Experts of a small language model: a shared expert of 64 neurons, 5146 steps.
Below are experts of layer 5 (counted from 0) of a mixture-of-experts language model. Rows are named router (the router's row for the expert), gate (a neuron's input weights, with its number), up (a neuron's input weights, with its number), down (a neuron's output weights, with its number) and show model dimensions 0-159. Each number is 128 + 32 x the weight over its row's rms, rounded and kept within 0 to 255. Numbers have three digits each.
After each expert's rows: "gets" lists some tokens that make up at least twice as much of what it gets as of all text; "comes before" lists some tokens at least twice as common just after its tokens as in all text. This comes from a sample of Wikipedia text that the model never trained on. Tokens count by the router's weight.

# expert 10
router:116147106126125160168167159137155089121191160139140102153086141152160154141142128153160101114076116119168201087093161118126138139085120069115109084132142175189153084089132138089097122128114183147090135091130071150088185157115216127106172112117125102053120162153070146120170103077130109167105150200142147106134135132088145107101085064122138060107123158114096130101118177152133134086116137102103132111160069143104176050115134098117157166120123072064110159109172148153154136111142113
gate12:124111108106122130154095124102142082129200145143171155121120142088121151146147153149097121194108125163120184137136122136139150150128096183123138132131118138136103035158131151119134118148167141132124190076169122108151093153159121173118129092141094079134160070147132102180116063106165108122149195175162097142154157120089149186119109146126086158118152111150089102146074137129123154112107167105103124122061165113075208171050048125117128197133152123149065148116099161128105137215121095
up12:181140093083120114148141118140143204115119096114073120156206126160102177066159107088107237059185119110131092161090119109058103127059165117108128117104134109154199131106106104117058120135107117132121137164120144194155143115121109102131107099114121138151144126121132129084138180177102127056122117137171149109147120153108094155153122150155108174076139147097118141081134124148150153139144096173065133157104042108159118119161158172156123102160112140139138113136154094156185114101094157
down12:095139063116120110163149158125084127097180157141177020147089097107145162118171095149123083128093138122165196133099110070184081124141120119117161063187149071167138103181107111127112130126128131140116110152171095154178088185173139144212121133099092109167120155107125139110097074161111151145129211118153134114115174091157160147111113118094115181126169131104164111175106165122069099130128130076126125179080139156160132161166154173140123151130142121128163143092158172118092119117111154
gate13:141095084059107093060115174072136087164195159111142126129090114176153180144150159139178136128075121184150155085055173150157122179119150140138082203164150150085155177155124108063095080086185143146099152115174115110145144124113145160116121118152095117128167135140136125155122113159136130182143127132164101150141141091156098078123160152154106126117126126161138143088144163189153127112119107109128149099146178143150160165073104085099173169090152086187139132119119055082094167155147105
up13:126088177127111098150187191098129135132130086085102068148179093076096149138127169168173208112164162098128108141131085154151065108104129127122146139173124167086088089114149157079129132118157121168158130105188138117088122103094109129116102127133177133114099174126113160141142121111144104104122179079146163069171163108096125135128127124115123105157128104104127085154163097138134156086086153129066102148133111185134094124077193064142124172108131181077173166180204148096112149090065126
down13:122101121106122142094135154144060120129079193166158119149159130090117116173117090098101064129065157158129103086105136094137159103178146146119168133108105093221165106147187177100129178148076168039109100118121145157143141127109110180116118113147122083089193133130074159163083109115105132126173161112139133185110071125186148130141111124149104204155108156111104106104137150179152178119173135127105141131104150100190140165101107121148126152143123129167145122072168105126097163124207126
gate14:195099117123113127113142163142098142087181091176149153126149131149122101059072121152182185099101130091109176164104145110095199135157099148035121155077099105153125179111110176102158121137130114121137172141133138077118094111127127131131100092169177083148149175168098100146098086115129058133115124157077143103186176109132128089087160130105145113100152123136121145075118151171147080094126144103047066126126114115126146115140099203160109138125164122118123121119114230170160128144151120
up14:111154113142094116153135161121102084143098101079102102131171128133137110123107165102124189121179141140116118144115175106149116117105109116188124120102115187148110177163170102136133114105146097149102081168090133151161169180145057124156070093047077161086109106097105163136123117186114098089142090187096133123090107138121088204049113175192134105156127132116125191146131168123115112119107123219186143141116131117138131080116152165150162060097076113143088108099162068119124125103111116
down14:125124113139120141047147086129169174151111057140138000112105141177132106135081126096116121148126144107135164154108108052137177138153166135093062103111112108103092138102119104117152146191150169108138107156082175137086100113167104122092118108100135153131135117060117143082128096163111121062111122149177136147119104109148142147090116174093075085142114145127155112090166121149106037097121139145087099119090078117126173105113135123133153089141168149114132124115089186141147181077108130
gate15:086151115131193161146147148106158118103132161116085171117120114086186150146126142178129204104117111082101139120098124093167144109148174110139131113068150073140139044104152118102151150115106096118075124117155149103135147148125091139140133152138170081172190113104120167136064106098146159175090084159188124102125112136098153174129119139038072129137182129099155111157115134136124120131083195114115090132177092115111137094088178037127083137136132094110070157121102128068132141179175132
up15:111106172132075106147079115139091113136154124069141118194111136136101161161141147076091205140145188159102141111110080148121110134115175129165131134176137172130128191143091108125053137152185115173136139145146074125110127121130127133124091083116127156131151142114123089094134141163152102093125138111147090136157093107049115061163163139167184126094142080197103175092136111075177138111134051130091147063121137199139090191152131110116146130142119156163161112123210120155123145146134081
down15:151116143155116089085099088141085198157148123137090167064076079152053154142072119141174164097135176066130126167116150157166133139142126084133118123208093121130154109136165122165102078190102124162151115095172177095119116151132064157073124172175109129081082099149144098124083089149120107144135164094126136121178132119163149127160101127104156106089179081148099160143100132211120094176194111140136104150071144158134139136183149143129141126124115132107154099172154127150129097106129064
gate16:143103102111111124111154094094090112136080119094198110102105170147106129117155074172129102177065108100119105145105133072142185154170093147139116151171142099134082082122131184156129078145147129176110145094098096070081154095086134128111108116138131143105081108125159146150076144116125160128126099114114122051172146130150159148170113174136097080164140113157103092109092177138144123118126128133190118160096100161128123165128049142094143139070208126247137119124088138186116120146096086
up16:142164198173169103119099116102191172163162105187141136114140114130121065103101141137091075152105113056090099152146171140188145142135135099122107135108132160130099191169131134114159141131124187125147133148129122145122138122123140123158094115206109110116166166119097148132153121081127141186183101171096090116135101154156097128077144133154114119171062117123126128100132038095098116151119129113108156084093108166211126066101136090137117091119082116130163120097164204176064176129141178
down16:157129122118129104173096135154114146131080129104128087097125135177203146100119085142119124175121176144147114102132138139070145105144142149126103119113135186170203134137153110070145065144187138103160135129088109156152137138081130137124099134119138084102166126155175176124110091131131147128210176074193152123173140159164132082162136164100062124195101089112217081125163171182141121102080107127104177121129159111149165163154151079151129169140184066150115134142164096136136076107131095
gets: " to", " the", " in", " a", " on", " was"
comes before: " the", " to", " a", " his", " be", " as"

# expert 15
router:130119114176141116119133074098090089089153103135114169147131136119142132072098067170131116163087208129129202125076155118108182138133124126181074129170094106173139084094156079087123131152143112139117148038125075108129132150167070181098155165166126078068139165103099133135171088097091108188112127132131129152190089100136095092097099189108145116118180129129110154123126157135103132168167082109108127114092123173139160141194105156162166112084140106135146158115103167144111120095180079
gate11:114042108142107081148180109087105077136091125225156141177130152182136083143093107131140101114133095154115115141044122110127129148164169091134129150122109133151137187137141121158167133056122122154103127145114116103111176140170127132069175128155179185090130094093120146128117115132133164127178127149079202127126106086141079130117097187170195131113205157131076118148165130109162150150130104119124142137110099167180142133145142147126167106077104152104139151151100169135155122126197202
up11:168159171071206180072106162104162133145104079161114129089151141103056153115110170096124149084078150206133105135188115167155101117127135098129090078106128134120119117093153117124172118132124176096113158143087094142164115099116153137112050147083162089090150150150140173131181118152136152200159144117099154112130137083098127117123116124128140146141170077126137178145078132140122083104116147229116152113166103110147141170179146119115122066145151085155160124114171111149056132133096182
down11:080088081133100155106123125104163060077088097074163100099116145114117111138137138081102159170137093149117124089075101082141129097094173093117160153107132143180112171184131174148117156187131102119117138151113143092089132160089119095151131123118099111166121123198131109136137124088116144070159090102139151130166103139149123148093152149113145138125131186138118120120135082109049020136180128107133118146089074153121087104085115045116149146157108129095115111131119110067164194205115067
gate12:149124156120110167101133142121144136158118198168188128128129114098085096159128147092197177100163099142074121147101117129195114106168134150145140141139161162131153127144083057147152115110117153084092091146143182135205131120115135136125116171140150134136077127146126176194072116167204120121139185098101115126105199143139196137142112117137117113147149113168177104142102098159079124111149189145080125101129137091116131165111182107130116128110112168163121039182133109056142116043136130
up12:151078146108129129106093124087136078175075123141155153120120136160151085111138150123178155174177107170125078182079104139199148164156160133118157141081127019126138113193128156115144123084124139142133114153128096048120054117106168161106110119189113186131159093089152148120087134150214122143126111079087101113123142083113131135118081152146087131142169149143139093183141079150140131084119189126106115100130178167159114096061166098121116136127166099174164109151119130153126130145161165
down12:111113136100135105132142145131102091157117111126162255130143139131159095147135109127160202152135128122137040168095167081167130078120141142119128129104137123188109103165076113148121160106135142206110122133174135134102012132108167155074141119181126154109068112174139119159092091147175123104092078137121150119159159123126137128105181110115126134151190155108076173113182127111146195139114156105129114127152079169156100115119150113106108111159121122121135118119135148108129115121147169
gate13:162128126101131137156102174127134084112128119108172151077136119153132117143185124140157129127128133123096156155093137163157158187158136095100121128074115112134053138150120162096107128079111128163084131108197138153103091072171116130103140162148126118131144129157105158166072089162175129142156086116099173101103164143137091175099108123137122203107166091142098093083112099160089167080122168049094138142070099201192166109087161137162082184138146183082139104158066143119167111092173165
up13:077160133144156154150198150171100132099093074086088154091137131202140160154119121136137114111110087094165124088171154111142114086128112144087143130091154133142183081122119171148150159125103102120137099154127119156135192131096149073161126140114190130159097088127118141123099200108024131106102118104107143087124068077125099159128082120108101104121088128063147167149096151130146112145132158116196056136132163090138096101127090140088124128125121141138101169102114153186095153090059212
down13:116133103138123083065127103143149140081103071126160000183139104127124108155121122128097102125136171109168164072106125135036126129066116184078103140130090150120106193088132109123119132134155117144125126111079146159134196111155112147181073118109108123133159117078145140131108140121126123127136117160127072105120109108123133075155127132127145129117090165120130107103145171152152064167125092133155114085118090118141192135169137190132157118091153091163119169058134110179106119139162138
gate14:166148138154125172154137143054092122171119098154129148111094101110117086108110061185129108149132098201127112153141195136142134108150123076121125175122101101144088200137125124148146161069085150119082137123087122099143091123132158168046160139160093142086096136134138142096129126053229153104100081118088103109140169098141114120109087152144144132165131100111078137153089088148118108180091150169112139124092165106167200160115088127131079146126169123134131045125159151115132122112197141
up14:113086139164170168131104124117124150153126161079158152080117101139116169084150100103147198183108135157109171126182116151132092144119111133092127080085139137156162105108137118149143211080098096062121114128083103113059166141145117152120132187107142125101110083120060091134143134059177141094055064181172128051093113163115090159101124109134184102126109108085149141125101083163119117114111150157150118129139131127098137089049101093141132083106162067127133103095105146129153157083145164
down14:081160126122083078175183142156142055102094106118119250178145138067149093143141127152116099071123108101169075093129076076130167083158100076146174164215149100102110120097160117137103087148110153124103164183104122120116156111120142093159075131074105096119165200147149140149141163128098129101131158088079122129123134079080138125137123140142125127184153125166098098113145126149119104152126140139078148121130195149120074161154128138149124123145095152075123131156114135096126064126088110
gate15:146142106119094145111159167127091128117162130077149124081143109137143135190144155120169140130143128164158149112071095101124158148123133129170129099118138131149114131118138122124121110157119121137113177092140126122093186148109142103086177155101117089116110165160033086159036098130165087094135145182153120124118121198054120131212160034118088138119092151167100088131139113121140146112085101142162113067144121227167101140118094054105117115153115151103128137113203161156157188126124130
up15:176153143079138139131157106137109113115151157064161144141116122134095085122147158169124142108142083089135125095119143081103185153142127157139141140091093151186150141096076103103105105082092178119141163034094145141185131138167146118099126184105114071133072138152085105132068146152124163138159113159113112081131137179159126062154117120119097153061135170178155146144105219141105121153171095184151095139124125090156159138175073114093143143156093152127180164112113101171099147057151079
down15:100116076182167155142138111119123091110162062157078159144103200125168152049179129165135132134154131115085154141165101126172076121116133095091149111139156103149100133129112133094158168123161089140122123140185080111077125069080110140123130084132120165129140107152121124113153137099095146138170088078147141171116129076185118115182187102229126124098103107054120117106152093161147109070123150092081167111138142175130120117113189083059095096113152108090122124155145107092164145160117169
gets: "\n", ".", ",", " and", "s.", " in"
comes before: "\n", "-", "|", " The", " He", " In"

# expert 6
router:107147108086058137114106093143102093110173120114118110126126134084178119127137124193128156114125159107111154112155118138109099083101177097125083098082098141147105069104144066096096097131194151149158151114150112156037158143072209116082094095094104141127130178206075171103146130141080152190133136109174150092102116132117130106103111093128148149123159111139103146094137140123156123080125050072087169098144135139121173128158153072134160162155123129079148193136187148156142150113140076
gate11:117115126101106152133168083115130122175137119077133142108166108094163126097106106113139029128145105143124146131115134111115202153146151091097097120082138113123079148185156084119142128160164112113118059066120105096127114140105114164113111065123114172113022142161142102120205121128068149144120113147133182135156089192164159181051132154157105108187107121101191143125151184146167086127161136099143164172110128162133099127147164097139167083077076104091138133109121164132122110162129088
up11:092099150137130092179164118142169067067165139108094123037125165130086181123113104101152131130103129086163102107181160115114109099131087135173177127141114039103103076133143159133115131158149109151116157122122124169122086120106220143164131130070152121122112088138121103151108051085151166084067127121148081126086143145135131126094146123108162117123113157123151142113144143054092122135097144122155134125128181039112090160082102189141153184114144127177075106133120137168182122117139176
down11:101138119167096085182158104148067128145118129152096139107086140130118082109151140121081127125104161171092143104126127102161133109150107166105218104145125160103091052088109135100086166141110121160111083092170125152166156144118156153119059068113126105139146093146103070126092117134092177096158108169141113150136102110136124118128168062123137166119163173113057144137163123146153157135118149126114128139139139216071113135179143067077090132176154167137240074107070107130141147123133113
gate12:156090109098145130107075078151100137116109202203105140120109114130170091102149093087142108106120103092130149157127164111116103101143166096071162066152152073125161092157097137141116150135083134121165098099175084071109161183137098118137129128080145141222160097138121107105080112144172152119101160127149118156153116198168182144124106148129098124134101127120146071168128130144128144155105165093096075105161195150127129183111141120163074124106083123159134119142108166072181185199177132
up12:100127098120159142070160102101141147134140103165109103100127128147103100121134136102137122142147090104161076088158116160150163111149167059141202115139138062091238114090150125099117133122167134101122115167099127158172124098114144121141118183151176100110129126158132166090096133117070129166146146172060138163124124089087098225155175149142167137129141136093176160130105145129123095199113094160172141112135098151134132133092083095118137129165160072102155044104145131143133073110113215
down12:092158165148078119080135104108128134135093091103107137094112144153134116060144062108082148138156116105089150136102046107166183134146092109196117111079144110065102040108161174140157083148137162124117120154110138136151091124191129123064091146114113174084102154113132082178094141159157118135100113117132140135099111169065121088127124149077181059123101123154102136108150118168138105109158126159095069147076119108131105104119168146135158163105143207129184148118148132133160124174207119
gate13:165125084142066132081120172125114191130102119131106140128154125132083130104105117165050189126140112065133174150134050115064206130127168119125092163125082202189143061100087107127123141087161138055118155159143189123160112136132111149113133137145149115129122129081152130108112128157163147158137136149160117098197123110127090083135128155125090113117142120123035108173157070104103129118118118154108106123115120132117085121159144141124133093102102199141106152129131079105224156101134172
up13:044102142191099144134139106122092150132118128076167131106087124085150098115100115189163156151146151168120144136119088094127171184119158168167081131149086175077115111102139072166152150135142150143137179147131160154129124111112150113088138151121122136094173131148072091111118129172158123106118091169138096097190118192075112155159107126142138120149152097128060126126122124044128120169194077066193131061115137143136112157135107157096125157094186144146150088104201196128096135099104137
down13:144166169091161140114141131120185133142111172114143201088084130111143123146171129099132073119062057111144148092150186078143144072107099088111113149127086107152158144177118124095111076112153126134173062153161060069152115091094152129139165123111113132087161134158097129167110138114180151112125155133109119114093180135088146139099096084130153133159054134155165162055188141193110133122103157154075100161132145135041150090159111076141154090129136093102102110141113096133100147098169124
gate14:166090104158144118123146161141191158106124140131152137119153161142148093163147147133198181077124091121084169130132215151066098121127072099138118162130175185160119177100174104138081117093088150168140147100145180137159129126150165139123110150137135108132098126134053133118074157139132140138176071096135169125103144075156089111089114105159143135105143135082106099141161180186141090135111140182084141161158145142162188143155067112141085137127116104159153075120130066117064119111213097
up14:083188154131123102115118119096150089149141071127125127133117107188133076144107105121064072138153180156186126093103044093158155189111140187138105087143135070174177091141120138164153100163180126087084114087128095116118090164117126188147138191067096166099142165161181130116120135100141132136084149178103123116133117108108139146149122157126114083109134120137218183116148161125152104142134100158150086125150102145131158146160158071081183124125161116084121144166105146110129189169076149
down14:164104140126145116119121112117123102118076163081099084163106116095113148122214134182174104100065151140174126130104165156103120172151130083137069120128155114104114115111200123167121178084094113149064107069141102115103170075137113093152170096116147134087065114149131133172058134050150112142077101145089109103093116134116094144126130102165198159150188136125128138138136131155103151132110118127093092141131149062161128089147142112129134126106102120108127112105184067020122106168103173
gate15:198132105168101123096129182144168169117150160187105098126162123136109128191087160062176060125167135104110137120132086112126153094132130133129140066167158143127149082100148099128136117158118102160159136128190190132140157114132136126193172158171161151108112147125159149202115137115137145122075054139127136124125192091057138102121136121143077108080185132119158101126078163164131113152114177155123156112166185117101148141118148169151081160116113149111045132184114114119171157077074133
up15:140093086109165132172126057113158112150169154117118166109163185085147131126136143096153082108076117132069122139151080142181096170161100127140149087119081083103116139102131086123161115184118104202135156104143120076131173145186145105087177140129127149082102073116115118098113158137144140134111183146144178112134164126087143187138052150205160134131129149169167133179074114155120137126200124139146166154148130105122188130178194135146074117134123065173176131141092141139137164156109138
down15:096131157118143123062105104109163131206125135130157128117074116084155171162137160151092076155147109121100187104093084082143152076150142156124126119114116154084079062142109169136098132136203115100127120171146153089126076161023137157113107135083063112178138146095087134103102120155180127079151162099137129162095081165137169099171152069104138146132132150140140113074192127149139125106111116161079102110176077138084133123144082106120130166110085158161160103058115143162121144132132103
gets: " of", " the", " in", " to", " on", " for"
comes before: " the", " a", " to", " his", " by", " their"

# expert 19
router:101174108150124109137116106173111136082175095134134135130148172079117125090073115116085127136077197059166147152123131126074162138076114124186049108162107105097150115116113073111128144182093075119178119127126094142088173136130113145140121111144135111065112132085130122084179132054069102156110111157140102154152066129121100142130131142131173124071138151114123136145110147083183137138177037111136106151105102107119157144142162132162155060121098140072125130074175193162073162120125138
gate11:121088127080158098124116137146125079097105078136142121131132097099169130135149120149160118162158119109112155137117132084033131122090094132167125124139116155153165109096133094145113150198191123132186107074139105068035142087132145201098147051123080102090102107164152122158145129120181156149068054128121136065074130207140086159122135135089134122151135077151092156129114154082147119089130088095153131137147173126167131124115143129110108117158115148086172137132115126142087075058161162
up11:159093058149083143118111099171149088106066156117167177159139145119112188104126120137152133106106155173159158132085099117126128164144132157126098123125148165131146122118152134099108142251147088082113126076128198114126126132120147218142100162135159124129098148128138184169090165043161074055079130127141132117137129148077143173142112132104139123168131145130153141065082108119129078112115171116156090111123153109135098112145099138116196136122112166180117117129183083156208144112107107
down11:106136186154129064154081100128099118134114103099111124151150092143103132130090091132087126139174145092150156086135116129146112107162124092122157173128108124209119183111176143153141146099121071153165108139157104096159165105138083130097111111120165111074124144140119096083155080140125114140087088085083122120041142054128112156168107150117142110194079114120106148152061159129184172081155113113163153197070114090123121149126164159181115111173089100143106109115124038187143089158094147
gate12:151136094136102119171195130120117130117158133129181137131090117110166160106129142142156181162124122078154119147155098120118139118117109094102187114065109142198046170091116149071166126096124073145142107128175233089139135116086153115147188081088150179126037165112119088099104124101092147162118098085202139096130140141154109084135147098103105150082071127091097133141189120159147126098118122132080136119166151167136131177156126106148157108169108100087150102135100132169092133074099116
up12:126150139107111163133161101134177144123193156134190137098135138121157138141097140189123168117104062074122101127125114111139114091136196122105169162133129188197061207135102098050109087113116094141153123134112203086104181139092172152107154120086131179149115157157106124131095122079082082153169111109155129113109117114108132096144169127090157155118134112110148102130068149172111125123148157177146056129161160193107081165174164072137132120063111140130127123125120171097119180098125093
down12:161082101146127182154127154100110146160141098114102219104105135112137126133102112137125186086124123133145135147166142109146054095109130148100094105117172075123112097211116196080118068143103126125129179126117100101097100124079136076160159143140130028083101131145127151160107166183100080099169117187182143107133134153125148131084120158127137167143112082099169175089211155138129174158110122091126067130084128163120128135184128124124092109138147175084116090146121076123172121144102116
gate13:063120119091115089128111161121125134119154118142193132111076115119141130144183174147105161111121125118199166127118089146144134166126161089095104136158116176180135126163065084111112128141089162189166114163146168073160155095153182121125147099120121167137075106083084088096126083103101138099121127113134178118103194083120123056142135102062129131094135131071088095158152073129113156145101092076103108113113123166095160112128196135132102098175066110072135089132129168207093168139122147
up13:156131118163139154136116056093194111165126103153117093104111162083177111078090107182135084164082143098100113089135186112145145161222211109131140124109118076104107113076161143115184073106148151130176121111192061111112110109140112118110146167143133200163112146114165117129110137098052181091129103093133129130179136146107116124112115178122106112148091096160104144111153185093112091131177112104125109110123153169161130154157086122104117138130141100070170173153098127115117068123071112
down13:054141163119149021125120160165090141060130074114119170171107128141133147180104147123158149093156115126150124143136158197168145076111121119099106154075164122157122185154172145119186108104158068086131123105112190112194104141151208143105071139142156127126127117123076128175137133133094134138160164125128091136132085135139165116117095121095093146164150096099110063174110106072117165103108100147169130168165123106091166165168111086127146085105101109147089069124107069122112131163133145
gate14:086087150172135151113152172122054163110122068163123141101037190099122066115080110040123172119072145070129207133095130110142107158082108134144128057141078070066150122151136147168110146176147137189149092154205148147072148131137092151110110132173129094110131139162103151100124066123093143139158149154121137151140134131097096140170126161112097142108133120120160113112129121122115113138139162060127120178085107153166126147098103119148109137141074095089145101138171170183120117141135131
up14:083127147076177148156135143161137124147162140077131161117161135085115169091122099163079127131099124135133133109170143089137131147112152113136072126101122092190102135106159065123141079137108147133118105048133074168142153172141103142107128078113139090095144144123110157083093126053152109160099100168207147160153075152179122211126120155144129179060140163117122116067150186085141121149134084158114111125113081153127185099121140135151138117130194160025112160101189121130129106148146138
down14:150096133111086081114091130073147118097099097160139042140136078123141107169145167155137130093156117101139084092137144105092152094144143140118122142121150177113150142066161139094093148104153044058187145115123182145105161120117159133138109156106094116141132142139155096158109084184129133083137139072095102086082175092103150064158105129112098070163066140090173135128102112172137096130109151131149089069139157140143132118182149118185095069095115112185106156161040125147115164096105157
gate15:173169184141155095135171132132147104140130153117136117133156166110173116152103075122128125103162103141090172114152072123157084166126154179167138124172141107144118148124155145147185072175143049116121114132036139089180116094145142113227112089088065160113156140087115111060127093103114135156124129144150129161121122111087154107131104167191156092110171135151097142148132164085172132125169094081086142112175166060107152093112178128145151129072115163136077168100155169143109116135111174
up15:171059110153050138151148184129126107100185176094164136109132090109053103148092159130134202141104174133137141155094098107112128132084081128144123109108130138177147143133143059122132164142136161099112119045147170115102183120121156103134098155107137144147101153124127066100066126121121114112111159096105103128113212167128152097127105195102216092121068131125144157118081132170115100100153137080122107174166131140129091133129120128139070069170128131118165093087075075095111147131131153
down15:131110104113145149141131114124140124112146064088141152095107156115185168162109136108146133146151084107077130139125147123131159160112235114156131173145119105023126137131080192139093144141094090106104144170143127178117134103099090129075136098127133129130164095118108176158151112080101124089098116117152186142154084130113178113122129118120138104084169109085053036211116154106169146105160104143093102112104097140101130176148119129101137193164103150182176137115094155161153141155057095
gets: " |", "\n", "|", "-", ".", ","
comes before: "\n", "-", "|", " ", " The", " In"

# expert 22
router:103142131168149051140129081215094128089171051124104099104158133135176146056077170071159128054207212073153189130090137112152156090071106110102059140099084113102118112133139160101125087150150071154140163140135143169132169121133149136143151118173135083161142138099117086071152091146108101129130149126149130132144119116127096118150108115179102158090139113117118165126143149101131121102069113074158153115133079107137172127140111128167133118129154143114108157154115184162071148111156126
gate11:151051143131053184131188211105102121108168098069122119101122138133121167138119175119127137139146145091180123126112073173092103203133168071111116135162089115105148114155099133128140159129165122114157144158113142132111155126175145096139120140088118197100124127139093006123182128085087124107139121152118113091128199141109078103119103125046166117115142092163084112146127074100157122172116116123110134128101097100089037147121137134134142184131118146152076146143140156108102148137115145
up11:129120137106072145120071025141164085164148124122125169142068106046153129098151124156065143125138168117138138125153095157116108128120149183171093125162123192094139115107131122107081140182150124146144170145097133149138058136101103177113129153140128132121113193114164147151151114169075089150071179103173097168135145130083148095103147141179083076141140115138104160134173086096136138129133049121068139168124156155122139129137128072117161113122134073140200089119150184084152160146132090
down11:144137074117064108095211180150175151147174114126122083107167132166118122119166156081124178082125096062121094150080114132135139186156108101167159168150097103210051151131128185109117147126089161115113147100153159102084111124136114100177160112134117114148145106103135116163099076125200105099130131161093155147093169132177112160079186168074114145140117144189131129146086166128121123150104126156150127111135142133130091167112095126103098141099141142127070148051159148191096191123128148
gate12:040097118153159103158227081115137130131151069176116074125094154159168097127182111134154170095163094143100128097142103111187093147104143117106127114067181173083091109132170185126109154125149166213142110133138208141146143154174100116154157150127127113180108167150118086091140109075154134137143140137094158140132090139142094195191108145120123167136133171148121150115118164150155129120149174097125170122114117159075116154168143091129067129100108134125154115140049171090134138152145153
up12:129130114124178149137100155136146151142170129110116141156163120113106140123160125118087118147106140093123131115163145135134144142126125170144184124126137143147170092141180113129161112134132122109088163131166101115174121130092155151086149191070147082120176133188168167152084158138210117090080096088181114100115163148132196161132137161105101147150139109174199097154157178143128098144124113110075102062208049086140139092160072124129112171176156068087100171086141179096117142186192130
down12:070179064128107139125121053119153095179171088187175126107151159125143157102156136107166112173141117125138181178098138135141145147160140127177083064169127090120167169136160217108151121159172111128134098130166114082145138131157213057143097173143123192126131162035138144137118172108145161139157118136178124170102086151116097116133135152152128126080152141170170112151118086100110110103104122053164093110111134146105155143113116083146128086109119112144142130129084102107093193122151130
gate13:084057141135130087133174092187105211101114087105077129164104131185141094063159108127154153075158123128099176086094149104142113237108160105173103160153101137114107127084150134114110100112098165156118164104144100186152090118155115161130156129086125053167105144211110171147125104153157130104118101137160152149128132178116120118184145132137152160109129133109088139115136195129086122104083149066137146128150115123147155122183147100127161177143160131099150151156071136123152103193137094
up13:107131122147093148148106070102111151136145143121096144167128149086171076228109139123133143111154174118118057097080053097066106132113147074120107113196060165080095076120133094104122110145152112153148083116231114167122158107189130114070152141125130172100163096134176119158124163134154081130133105112127124116143145077098082102113154144159136118137113107126106138096101094174117128066155091103146081112151141112126103142146142137177130099141103076183161112069137159136149114116105198
down13:150118093136198160163140174118136131081154110116118084079166110148123147131144124095115105148067139118062142093123131113051137144103049144104135103102211121151147151144134103115083141101107136158113074147112126115165158180123099126148141108071119140089123111102092100133158157068171166137095169101116147157121123154186130255154213147098145150188130134152192103130207114156135130108158086144164114131098171135140174113138152115129108090136141126136076125089086131093124121130107148
gate14:104210110123155132176173157183064108168164221158064107160168159114152127132127153143106106113189115155089074085134198106157135140125113148147096079089138115116115064143177162130128118111164168128066104087130168148095134125125152143169140078182124145123111153109099110093121083133142218154145106168152206136101128131130100098142102164159088100156113127126123107140088122140132139071155166101177102174151111086138143147136076100125163137108099099128068105123112104135115108147176089
up14:144149077107081149088144169172108098129148136163124118065118093181088099162132085155111111152054116102144126147139125164110130144125139109126132082134148113174153170116098106142132175165131114131068135130156096135147149165121149154100091171128138087112158099146085169161083101119122106142084145093106128073172134154141062161107152130104127148077131114147123126149119175167188152203079154156087158140157079169035150122090093108093144169139185115108180170096197148113082133155157207
down14:095179202160066141141129164163094182203155122123114126197119167110133148101157112116141101075159132114161151162088109178157106151181097120148089120149077149033114121086185155113117090126125144132097144125166122136086157075114125135148191157139140184131110133048134127121112185136117123147150082142147114082093104151128094115171170108195134092144117100144154168081089087171154130164209120125104120104120163087168121157103105179156078170099136126091109143127107133140158142139146131
gate15:096076109175174139118127115138126148112093125102119140083160116137162162158166146138166176099145105073142186124122117122093135152149151070104116133129097097153172119101139115116126107087087104159166107147148104055081135126106146123116150149142141122088117125150065156075142142182109113117101114224160151127142183106097152117155098088107071226133100108095119088104144141129133134152109157125054127083145145115141048133123117115146135111103157212075097138214138142119076066094102085
up15:122108141090085120150135114137139120108194119085110156124144153125101045089074121128082181128057127191176124101136176126093179149183157076130109134065110107098109082103129131157155133131132135110146111113159113108114193166088134159128112114098098105109042127115164150121163189127203119156147177143124133107138139113143132133096141182169126138129169145119142117098154141171124114118135142138171122150099165141151121099113116153111094037230089095164185137115159099062171132095164139
down15:123155104133141127107107130142130110126071097171136174113071153109115080153136139147154093128075108141135100167129106121189100216102130128133105151157193169095146106146144120141148107161096092143120076115112093141120090134122132123102094157079161096106161125123119091141074082154080164102138124086088092130073170135126189191131115090094176131143084202091122119130121169113140220120143097122057105162114097132103166118167130107143252185120151109117123110106187137111128112154102143
gets: "\n", "-", "|", "==", ":", "==="
comes before: "\n", "-", "|", "=", ":", "=="